Below are experts of layer 2 (counted from 0) of a mixture-of-experts language model. Rows are named router (the router's row for the expert), gate (a neuron's input weights, with its number), up (a neuron's input weights, with its number) and show model dimensions 160-319. Each number is 200 + 40 x the weight over its row's rms, rounded and kept within 0 to 999.
Before each expert's rows: a language model's description of what the expert responds to; "comes after" lists some tokens at least twice as common just before its tokens as in all text. This comes from a sample of Wikipedia text that the model never trained on. Tokens count by the router's weight.

# expert 57
It responds to: Continuation pieces after a starting letter like R, W, Bl, such as R-ood, bl-own, W-itch, plus ″W in coordinates.
comes after: " R", " W", "R", " Bl", " F", "W"
router,216,156,282,173,240,211,162,144,180,247,221,252,222,230,180,135,226,241,279,187,194,242,175,280,177,212,143,192,248,168,216,221,127,148,233,176,184,213,198,194,187,234,175,234,204,152,231,247,227,183,207,235,139,233,217,209,165,204,258,164,164,196,181,232,247,215,242,170,224,252,197,179,186,217,193,260,200,190,118,243,231,190,167,164,230,238,240,160,179,176,236,257,244,213,219,234,280,188,242,198,121,234,237,153,258,231,241,105,217,282,163,174,268,207,255,146,226,161,169,172,220,191,164,174,104,252,192,179,163,186,207,254,150,184,205,219,153,181,228,155,222,224,229,221,237,215,165,240,176,159,207,207,144,207,189,207,177,159,261,256
gate0,256,119,217,255,145,146,194,211,232,236,286,150,243,242,259,191,183,263,207,188,260,242,210,236,163,213,186,193,220,206,107,255,192,162,191,242,236,242,142,318,171,237,216,236,148,212,184,248,183,255,130,189,281,280,227,134,197,209,177,171,178,178,214,189,184,273,203,154,158,201,212,177,192,82,174,198,212,121,208,186,105,205,161,151,184,202,137,179,230,169,243,162,222,252,216,136,194,223,166,242,238,276,226,242,257,194,183,215,183,213,164,164,149,186,226,183,233,239,155,189,225,257,175,174,217,255,196,267,224,181,198,240,220,199,154,266,179,165,229,158,137,262,155,131,273,221,171,192,196,159,159,169,234,198,129,203,215,189,233,272
up0,203,238,200,244,203,233,237,179,290,247,238,205,130,215,155,222,210,201,178,152,189,290,183,233,271,209,159,145,224,110,219,213,190,193,139,212,239,270,196,170,243,148,234,243,279,173,158,222,174,245,257,174,172,261,272,288,215,294,141,182,151,260,283,166,212,223,184,172,165,100,155,184,179,242,204,229,239,150,216,179,138,178,197,103,176,152,229,239,192,196,251,175,170,284,198,166,241,170,151,230,106,160,184,184,253,229,208,229,175,191,207,228,268,259,221,191,250,179,166,226,128,209,137,216,179,229,269,199,280,221,177,230,209,208,310,236,223,113,133,225,180,174,196,231,284,210,170,179,186,159,176,239,237,221,200,207,159,259,204,192

# expert 25
It responds to: Lone space tokens in tables and infoboxes, usually empty cells between pipes or the space before a number or year.
comes after: " |", "|", ";", ",", ":", "°N"
router,262,162,241,150,172,152,264,232,244,155,231,230,216,172,163,196,176,253,178,207,209,242,243,195,245,270,136,141,154,194,188,275,172,250,137,202,255,165,113,149,209,176,149,177,241,250,218,187,190,212,171,207,164,223,279,196,218,241,208,164,222,285,193,148,202,168,257,211,164,229,283,284,183,222,215,227,234,172,169,155,216,214,186,217,174,225,128,214,186,168,235,165,263,216,213,177,186,192,226,254,172,234,205,175,276,150,178,185,224,250,246,240,239,270,238,204,123,157,258,200,208,168,206,245,244,157,120,220,204,230,286,230,120,158,252,243,204,194,205,151,204,181,247,127,148,265,252,186,237,213,136,178,243,201,144,270,180,172,200,174
gate1,180,194,273,266,162,176,197,163,206,189,238,192,208,172,186,250,156,126,247,234,206,231,127,249,200,267,246,85,243,147,154,246,195,197,141,167,199,244,234,214,222,162,208,250,263,167,193,176,20,216,125,161,217,188,227,129,268,210,210,210,185,160,187,214,240,217,225,161,230,161,249,201,232,149,286,139,167,198,208,179,179,180,202,222,220,202,173,284,220,149,173,272,201,149,215,172,213,223,197,201,250,181,225,214,177,188,121,140,198,198,207,209,175,224,210,217,136,216,199,200,197,262,201,190,198,177,217,210,232,200,204,246,152,210,235,258,227,131,196,206,165,183,298,153,229,210,201,191,212,190,214,195,233,211,236,231,189,204,182,192
up1,225,208,188,144,249,249,193,168,190,200,187,248,161,187,246,167,223,139,132,186,188,189,176,141,185,114,206,220,147,276,218,182,163,125,233,127,195,166,248,231,207,169,176,167,253,165,222,198,293,191,231,170,235,288,162,201,217,157,233,237,231,237,227,190,234,156,163,221,250,144,182,180,238,86,219,219,171,249,200,235,253,204,211,152,220,242,231,80,214,278,168,195,256,203,242,166,239,170,165,231,176,253,238,158,152,184,258,235,213,226,222,193,184,227,167,167,246,209,164,221,262,208,169,224,219,243,213,190,196,194,229,218,201,189,173,109,245,275,258,212,238,180,103,214,213,181,199,273,149,238,250,239,131,222,213,220,219,215,257,180

# expert 39
It responds to: Middle or final word pieces in foreign names and places after an initial letter, like Y-ate, Y-ose-f, Q-ian, G-ao.
comes after: " Y", " K", " U", " T", " D", " I"
router,193,239,267,189,294,201,209,203,165,221,202,173,156,232,195,258,214,155,190,204,164,208,157,167,159,210,267,203,141,210,170,187,283,175,176,137,212,161,243,217,221,267,273,248,178,209,203,192,202,125,127,192,277,198,133,209,148,131,239,170,176,223,200,184,165,232,174,261,265,213,197,117,262,182,244,227,172,234,212,192,208,149,154,187,189,153,177,221,295,175,139,216,217,206,144,183,140,225,225,137,257,189,180,239,238,172,216,168,240,262,182,181,212,282,206,137,164,217,184,221,148,183,193,248,170,261,170,205,218,198,216,93,216,221,214,218,298,183,198,241,251,202,232,220,221,252,234,201,114,162,128,246,174,174,227,183,175,235,204,218
gate1,226,244,250,171,174,263,155,217,217,291,240,230,185,212,210,153,211,186,243,208,243,240,173,193,232,217,175,214,252,178,166,238,181,228,254,227,224,244,193,109,166,195,207,118,286,160,224,231,156,180,231,212,219,180,165,184,162,240,178,126,166,233,165,176,193,124,192,237,196,246,197,198,194,228,195,219,230,132,144,229,161,152,249,184,178,203,194,183,155,227,191,215,244,234,89,241,183,151,216,192,130,179,247,239,185,187,231,140,264,229,216,109,156,210,260,125,138,203,231,162,242,221,173,201,195,226,135,133,257,146,257,241,169,212,218,211,117,191,173,193,184,175,209,148,216,161,227,199,184,181,209,135,136,201,192,230,153,246,229,117
up1,229,195,258,166,216,200,135,276,235,217,265,126,249,221,138,227,270,195,218,181,236,238,177,151,197,195,172,174,260,154,175,280,252,228,92,222,166,184,232,210,88,157,267,99,212,235,238,266,213,184,162,209,215,251,85,181,184,229,244,191,252,256,184,157,183,126,142,201,159,173,192,210,144,220,194,234,260,244,130,167,310,235,250,209,152,239,274,211,179,129,243,222,285,230,183,229,147,170,168,253,230,194,272,169,157,203,208,193,227,173,289,191,212,267,158,191,172,179,176,156,188,217,123,231,217,208,170,209,191,189,197,193,174,213,240,189,200,200,132,176,257,137,194,219,239,205,214,212,222,207,210,240,193,184,181,181,178,215,232,212

# expert 0
It responds to: Common nouns and verbs like change, help, care, deal, loss, father, often after to, the or his in narrative prose.
comes after: " to", " the", " his", " a", " and", " her"
router,208,134,202,226,229,229,256,114,225,161,203,214,197,185,183,212,128,182,210,221,273,176,179,178,263,160,224,268,184,180,203,237,219,243,195,318,222,224,237,268,210,184,234,172,128,280,191,148,221,136,150,196,210,270,153,226,216,210,188,215,267,208,189,213,158,211,223,193,143,163,187,249,201,187,183,152,202,200,169,206,134,232,197,198,244,151,252,169,185,167,197,168,111,165,250,202,175,197,165,186,159,208,212,211,151,251,179,196,185,236,233,216,174,185,217,173,235,236,151,187,248,175,191,214,197,253,202,236,252,239,256,148,256,147,255,245,148,266,174,282,212,150,209,227,228,228,167,235,209,180,193,116,165,165,195,158,216,203,238,168
gate1,233,247,199,166,243,131,225,204,227,238,250,198,128,149,187,160,183,177,151,162,243,213,184,207,234,187,174,215,177,141,190,230,209,195,222,201,184,310,211,185,230,218,238,218,206,182,162,161,273,184,245,213,270,142,238,275,217,214,242,172,197,164,186,192,263,200,176,224,240,114,211,178,242,300,198,153,146,196,257,196,209,207,194,151,141,200,205,123,243,230,213,228,206,171,213,202,140,287,246,181,270,135,178,226,221,251,187,149,211,251,207,250,227,214,198,196,226,84,233,221,147,164,259,127,111,167,193,161,96,203,229,219,248,228,173,172,184,130,185,222,242,267,243,161,247,205,151,164,200,192,242,203,203,237,190,180,192,162,213,279
up1,181,222,171,178,276,285,174,192,220,121,194,256,196,226,216,175,255,179,238,198,199,156,117,205,119,196,185,204,243,140,218,140,248,218,136,217,275,210,220,189,158,197,162,189,207,171,159,240,188,132,176,261,181,234,192,159,201,146,166,193,172,130,208,214,197,190,211,202,207,197,176,157,279,227,195,182,194,195,208,210,205,174,179,152,239,195,147,207,241,199,188,182,200,317,204,194,200,190,174,156,249,242,143,310,203,170,195,187,167,208,224,237,156,186,193,204,193,287,206,183,222,278,147,237,254,159,181,228,242,249,204,250,222,214,188,230,225,250,103,207,194,249,129,215,184,126,142,199,178,261,212,158,210,268,144,235,274,160,209,206

# expert 63
It responds to: Abstract nouns for fields, programs, and affairs after articles or prepositions, such as education, research, care, rights, issues, communications.
comes after: " the", " to", " and", " a", " an", "'s"
router,219,130,249,224,91,175,217,191,256,209,122,192,234,267,233,193,130,173,202,232,224,165,255,222,210,180,190,190,193,208,185,207,159,212,252,271,224,227,168,301,152,225,258,199,140,178,168,160,203,200,231,245,145,255,203,165,258,212,165,203,268,186,222,229,207,198,222,196,141,102,226,234,199,135,219,211,190,219,211,219,156,225,223,187,212,177,154,274,184,233,227,151,170,176,231,200,197,231,168,194,172,243,264,171,188,212,146,208,258,156,246,206,184,204,177,225,196,217,225,283,232,249,163,171,198,197,264,202,177,234,105,157,264,158,258,253,131,231,224,209,184,162,165,222,167,229,158,203,191,215,190,218,167,239,233,193,173,196,216,212
gate1,108,215,141,197,257,240,183,190,202,201,302,286,186,201,187,201,212,236,214,165,205,210,249,185,225,209,191,165,194,137,229,179,216,228,170,204,221,190,142,256,185,223,180,166,128,193,131,237,180,183,208,221,114,223,190,231,229,253,210,201,236,178,176,306,268,215,175,219,233,218,166,173,180,207,219,222,210,203,165,193,186,229,205,158,199,147,144,226,178,215,173,244,149,266,156,196,118,221,237,274,173,189,219,174,223,171,140,180,187,257,207,132,140,199,262,228,162,210,250,158,226,275,137,222,158,251,268,184,160,115,139,256,205,232,220,238,243,125,138,205,268,187,203,198,192,285,203,297,244,226,197,138,173,198,202,161,227,150,211,216
up1,128,170,195,179,211,211,249,171,272,244,311,293,153,206,188,235,185,227,216,230,191,177,218,158,230,263,115,237,162,237,233,243,235,248,200,191,207,185,191,204,217,221,229,134,181,176,149,245,186,248,105,191,113,251,241,144,171,185,218,244,211,170,250,179,188,203,210,203,225,183,171,203,175,220,179,179,199,232,166,214,244,197,219,208,167,212,128,246,245,160,211,202,168,222,137,207,153,231,240,233,136,207,211,184,270,159,153,158,188,241,238,132,246,145,200,164,189,289,246,120,217,184,126,296,208,279,167,198,225,172,164,192,118,235,192,202,147,167,203,190,218,172,224,165,162,179,194,278,245,176,195,157,142,293,223,170,230,204,217,110

# expert 30
It responds to: Nouns for age, schooling and competition stages after the or a: age of four, High School, season, children, female, level.
comes after: " the", " a", " High", " his", " high", " first"
router,159,199,152,206,206,150,178,215,248,189,233,276,190,286,193,144,197,200,236,180,301,250,195,203,219,223,261,227,188,239,194,186,227,250,192,227,251,230,238,166,167,203,216,166,227,202,235,147,195,185,176,134,205,249,117,240,267,216,142,225,243,275,251,202,145,190,151,209,208,237,182,245,218,213,277,135,192,198,232,258,247,185,226,257,148,204,253,247,210,187,180,281,122,147,149,228,162,195,200,216,225,267,197,215,219,230,150,240,189,177,135,148,174,192,148,144,188,208,177,206,205,245,245,277,148,260,216,140,174,168,192,228,157,212,256,185,174,152,215,169,182,181,208,218,271,179,202,229,251,268,191,198,168,280,151,226,159,244,253,173
gate3,208,189,170,224,186,185,280,284,246,221,182,194,229,120,146,238,204,224,242,256,207,290,294,211,276,210,194,190,252,210,225,163,210,196,164,210,143,245,177,172,245,234,212,185,152,209,185,208,189,121,176,190,169,144,198,213,211,193,207,167,221,139,263,265,264,113,254,249,183,217,208,147,187,122,176,175,234,166,227,177,118,204,233,122,186,203,218,168,200,209,108,226,132,229,232,151,221,243,228,165,207,169,130,235,190,207,275,229,186,297,200,154,194,166,169,226,248,149,202,140,175,190,120,205,191,166,247,301,197,240,182,254,229,262,207,205,239,138,228,207,220,177,210,120,196,210,170,141,248,248,277,227,236,240,188,248,156,198,175,249
up3,116,71,198,117,155,145,258,191,164,192,175,136,141,193,192,140,211,184,191,258,191,239,247,286,221,279,188,168,243,178,193,252,184,218,112,208,183,233,192,206,130,155,234,158,234,263,214,208,177,210,150,188,174,215,195,201,161,228,252,240,203,185,217,228,207,231,215,161,173,217,251,227,244,152,246,235,180,228,197,152,227,139,232,184,175,190,86,174,190,135,189,265,193,163,193,173,143,273,153,292,219,226,253,243,136,213,144,219,118,200,188,193,161,216,135,235,193,282,249,160,215,245,253,156,221,216,304,201,186,218,166,254,198,214,246,174,224,132,254,256,128,252,208,181,196,242,210,143,200,192,246,197,156,194,220,240,166,218,204,192